config.yaml
norm: "rmsnorm"
norm_place: "pre"
lr_head: 0.00726
Below are experts of layer 8 (counted from 0) of a mixture-of-experts language model. Rows are named router (the router's row for the expert) and show model dimensions 240-319. Each number is 128 + 24 x the weight over its row's rms, rounded and kept within 0 to 255. Numbers have three digits each.
After each expert's rows: a language model's description of what the expert responds to. This comes from a sample of Wikipedia text that the model never trained on.

# expert 4
router:123148180100105132136174091176133133105145126145104124143117110106139139140096126143103116131138099113116157105103146104113180142115141150156137149120179147132150157135141130127103166162103103167152145098145165144155106140091104149110115136
What it handles: Short common English words or word completions after a partial prefix, such as long, back, water, st-iff, w-ool, b-ric-ks.

# expert 0
router:129134109163113086122154111134067136138071138111104136125101157120114105120150165160154159177116147079145124128158106128111127115090093149101139142098118172142113066135151109112151110133115155102083103113125127123092113177137085138109077121
What it handles: Capital letters and acronym pieces in codes, call signs, state postal codes and team names, such as SC, PA, FC, WMAL.

# expert 13
router:123146169114150130159120139160169139112151121155157102172126080137094130131140116095159110149145111138120156088122140118146160122138116129114056145161097182186099152125112127154129120135163169118146114126095138090099138159097134161127114127
What it handles: Prepositional phrases like in, of the, since, published in that come before years or dates, as in in 2014.

# expert 18
router:127137130162130135140163158168145130149093155155134165107110105114143125148120160097110110139105093116139131086147096097085159142125102139108081144149134081140109107108150186136132110158096146161142134128135141115157138177160135123183127132
What it handles: Paragraph and line breaks before headings or tables, especially in song, album and film articles, plus words like album, song, released.

# expert 29
router:100103112154141138125102123125148134184154129120164111127164095148068174076113141086155126131164184102152112112115140060116093105123090113111109122145121183150117126100137133091114130078140128160143090116124108148138168148114131104103151106
What it handles: Later digit chunks of numbers following a first digit, such as the 016 or 980 in years, decimal coordinate digits, and reference numbers.

# expert 9
router:160148135135139094133143122116112140130112150086118164138127146166108107161109100153094131082099175159094113174148134160166091100129162137151158125115130142093168128146102132099125086119133137112107146165103143157115141054139121121094159095
What it handles: First letter or syllable of surnames, and some first names, after a given name or Mc/Mac, such as McH(ale), D(obbie), B(entham).

# expert 30
router:124113102082138104141117101125149171156145140138098131088154128122112143106179097141125135120120109113169199129146087096127116095077104131153105090152133108172150150127149167115106159153092137126074150141150138114115135149123146157171095120
What it handles: Commas, semicolons, and, and prepositions joining list items or clauses, such as by, with, such as, but.

# expert 21
router:110091118160125096113137092159134084121160142138127149120115112081120131106140177122124170118140113132125127134079123128164163127160097143124092136144142147148156148132176100111161112153105119109102114144083153128095120115101091141105115119
What it handles: Pieces of French, Slavic, Spanish, Greek and other non-English names, often in sports rosters, such as Lukáš, Antony, Georgios, Jean.

# expert 25
router:123138116095111148145152109174109107091107079141129102125148124145142149125149119132117093129096131075141134155170133131175125169146160149120094122082112159096106101141135139118139120137177108131130145132167150120099147131120128088125114109
What it handles: Middle syllables of Japanese and Asian surnames in tables and credits, such as Kaw-ah-ara, Fuj-iw-ara, Yamag-ish-i, plus table cells.

# expert 8
router:152133120133141128120159112139108134131144148127122116155128138130094191115117148118136079147153112112108122154149116120123101149110121137080142093130103112081121085127143177124102157113130132154154123127132147105165116164140160151138163112
What it handles: Articles and determiners in running prose, often fused with a preposition, such as the, a, its, in a, on the.

# expert 17
router:130095104131132127116085125148162100173099140138117094129157079129154146143100153137142112141122142067118143164177131121117093084098093123116160123145077144175145121148141131102081138067078105138106114140126155073129135123126092169086113138
What it handles: Biographical phrases about people, such as he was, was born, his, her, married, appointed, and politician, in life summaries.

# expert 26
router:142148133130160154128110125145132159094104142153078151154123124108112112121130133169116128128169082118140128090088171131147118159125176121153128163143114113116133136150077146122089166133160120112122108124104084131117136125130149155138130164
What it handles: Opening pieces of longer words, mostly Latin prefixes like pre, trans, sub, con, dis, re, in technical and scientific prose.

# expert 12
router:129130126148116140146152147120128138108131111132170116127133085102121160114125073152139124137138082140130089138105111076105159142151110191114133163122108143162110122110148141141078156119139092146143145130100138139137167137139116103133127102
What it handles: Plural nouns ending headings or lists in tables and section titles, such as results, points, goals, subdivisions, plus table separator rows.

# expert 3
router:135140119155139099128136126149118098123134096157111116090132148115162129154151108133107160151156101074139137145167074110121163152111123161109106111117109159153131116143126120129087134107067169128122160119120130137114144180139097138122144099
What it handles: Subject nouns and pronouns just before a verb or possessive, such as he, they, who, the Division, Strauss's.

# expert 15
router:163148144126131120146112130102150157111096144115121119131146145121107118109133128104117079088094135160128114150172153158126098088177161090128138148144148190079137156105145128127177141148127114152125103151111101133148108083099128123112145113
What it handles: Word-initial pieces like g, b, c, t, often in species and anatomy text, such as g(anglion), v(ibration), B(esides).

# expert 31
router:091147150136139135128109100107138104107152117077095100116122138170176084102108137121156174099106170137139130125153108178184115131114102128122132119114116117119115121161100118157101133160150129121087124186140151132126126071097144142139121100
What it handles: Inner syllables of proper names of varied origin, such as Lon-er-gan, Aznav-our, Breck-in-ridge, Dever-on-vale.

# expert 11
router:127145174154120124071108129076099105095175135142122163135124141112135130168128124117127173115089128145100150096141149117071142083155131110130148137084164159145106116124096174125161121123138128138157167164146122166118123119111098136155162119
What it handles: The first digit of a number, especially the 1 or 2 starting years, plus single digits for scores and track times in tables.

# expert 20
router:116100089110066142160112144128118182097109128141167087139107130115068139117157173115129111125140169145183103123182133129124099112156179131097120160168154135138152144115123143143156153132092184120127127107143108114089127167164138104105148159
What it handles: Punctuation and unit tokens before numbers in infoboxes and tables, such as (age, m (, coordinate marks, $, semicolons before "years ago".

# expert 14
router:135129088143146126115131138085115084175129076092133172129148116123108136084103106168089135145113159167146138174142069151169160169130093102147116093114158125146142142108076105159143132143124100128088144100101116119116148112109139160107114128
What it handles: Word-final pieces of Latin taxon names (-inae, -ia, -us), word-ending periods like ation., and closing parentheses and pipes in lists and tables.

# expert 5
router:155171135116132135133163136143132130143108100137102102138120134100129116162145101121130067130159094112141122153115135135155156123161174128135127178122116149091119146144108169170091139098132092119145128101125130143168114123158147130117087136
What it handles: Sports vocabulary and stat-table tokens in league, boxing and baseball records, such as football, round, championship, weight, and table pipes.

# expert 22
router:099091104107143098099138156152125149146148149101127123118119135138166162128121164145127149083102135180104084154094143129157107176108123121129138115094141141108106185170142102100142107104148125140145136158087170149115151071084154124108174125
What it handles: Opening pieces of non-English personal and place names, often after country codes in sports lists, such as Jo-ão, Fel-ipe, En-rique.

# expert 1
router:133118114109144130108135121106159130129167119116125119107087150093135074134143134132143156103121126146127118105146080110086147124142092127159102129094122075129088120085083144100114095122140126133131106135130106124140166122110127164161112116
What it handles: Line breaks and paragraph breaks ending list items, table rows or paragraphs, plus language and nationality adjectives such as Greek, French, German.

# expert 10
router:112131171102150159129120113119149152124078132136111148153088138147117114125149128079116113125124121148113131122161143156186090063174186152150143156152127159094132147158137094155132095141163111140142139134177093101130108133169105117134143119
What it handles: Single initial letters or short onsets beginning a lowercase or capitalized word, such as m-anga, t-ent, Tw-elve.

# expert 23
router:112131141148133096140118170139109130150114158141152092152157076127132123164102102121137151144151146103126171152112112115165074145145106127127089121162129105144162101141114152127145116141113120139108140118130152101114117124121140154145119145
What it handles: Function words inside proper names and titles of works or bodies, such as of the, and the, The, &, Great.

# expert 7
router:090101145106151098132122144119093107147161139150140156112166142164099159124125127113169152134135134093141104102095128130090130074105092093087148126130144142114138115146138090087162175096149125161155123096163146154123138137140113091153138114
What it handles: Numeric tokens in tables, stats, dates and IDs, such as 100, 50, 26, plus the equals signs in section titles.

# expert 28
router:102146126123147121125161091152124070141132150163151103076162114127168101137098084135141138127157123152136133129117086132148176150162109144111105156135140141123145131123135123104130131126146110134112144134152144167108157097120133161111149104
What it handles: Final pieces ending Slavic, German and other foreign surnames, places and terms, such as -ski, -ov, -ić, -ung, -ev.

# expert 19
router:134121141108112147114118085135138113128099145113092106111129093142118117145130137123103095113133160116120107090151118129113120113074109125146187103170151162144141170115161156138138115115098150113158144151133116102137109157142120125119154125
What it handles: Ordinal suffixes and words like th, first, second, with career verbs took, came, moved in biographies, plus table separators.

# expert 27
router:125098166127118160110096108133133097143090110159134102118100133106144121161122127143121100135146129137160138132166160146121148119105149117155142175133127152116178107117129091137109105128125115128108113147119113117163132135121170116174143125
What it handles: Short inner syllables like im, ud, ib, ab inside words such as animals, testimony, Auditorium, plus nouns like town, camp, bank.

# expert 6
router:175128122136096103162118095103143178119115133117154156149091149146124132127151166098131141124112121189123129154088126135161129105143126172130142114167123116117124154106182117102082144129142128094173117157120124104148126114137165088146092144
What it handles: Word-initial pieces starting with s or r, often after a line break, dash or preposition, such as S(ource), s(ailed), Ro.

# expert 16
router:132140162096136098094128198149108113100134117113110102182173147119151106122108112110136097147137156170092088101098155116154156131114148128140137129090120155134111151137104123149152129153136137113096152125130102149133091128127123090117107176
What it handles: Middle pieces completing ordinary English words after a first letter, such as L-et in song titles, s-cept-icism, ref-resh-ing, plus verbs like look, think.

# expert 2
router:134135121119109128170140126117129131146161092084147133127128139150077120119147111142106130138108145151133112139124110152132102153105090126124110091131145096144126087138092137152141124169136090097076111083127122123137110088165133078143130120
What it handles: Full stops closing sentences, often fused with word ends (ion., s., ing.), plus decimal points in percentages and section-heading equals signs.

# expert 24
router:122083100122157150111134157105093163094126125097141140139109134129130123113099180107134119111092118147104141132077110156069127131107172087143159065149095107143115139106132153141166117144136155113083113120145154147075069108167107120138153128
What it handles: Line breaks ending infobox list items (Builders:, Operator:), and copular verbs such as is, was, are, can be.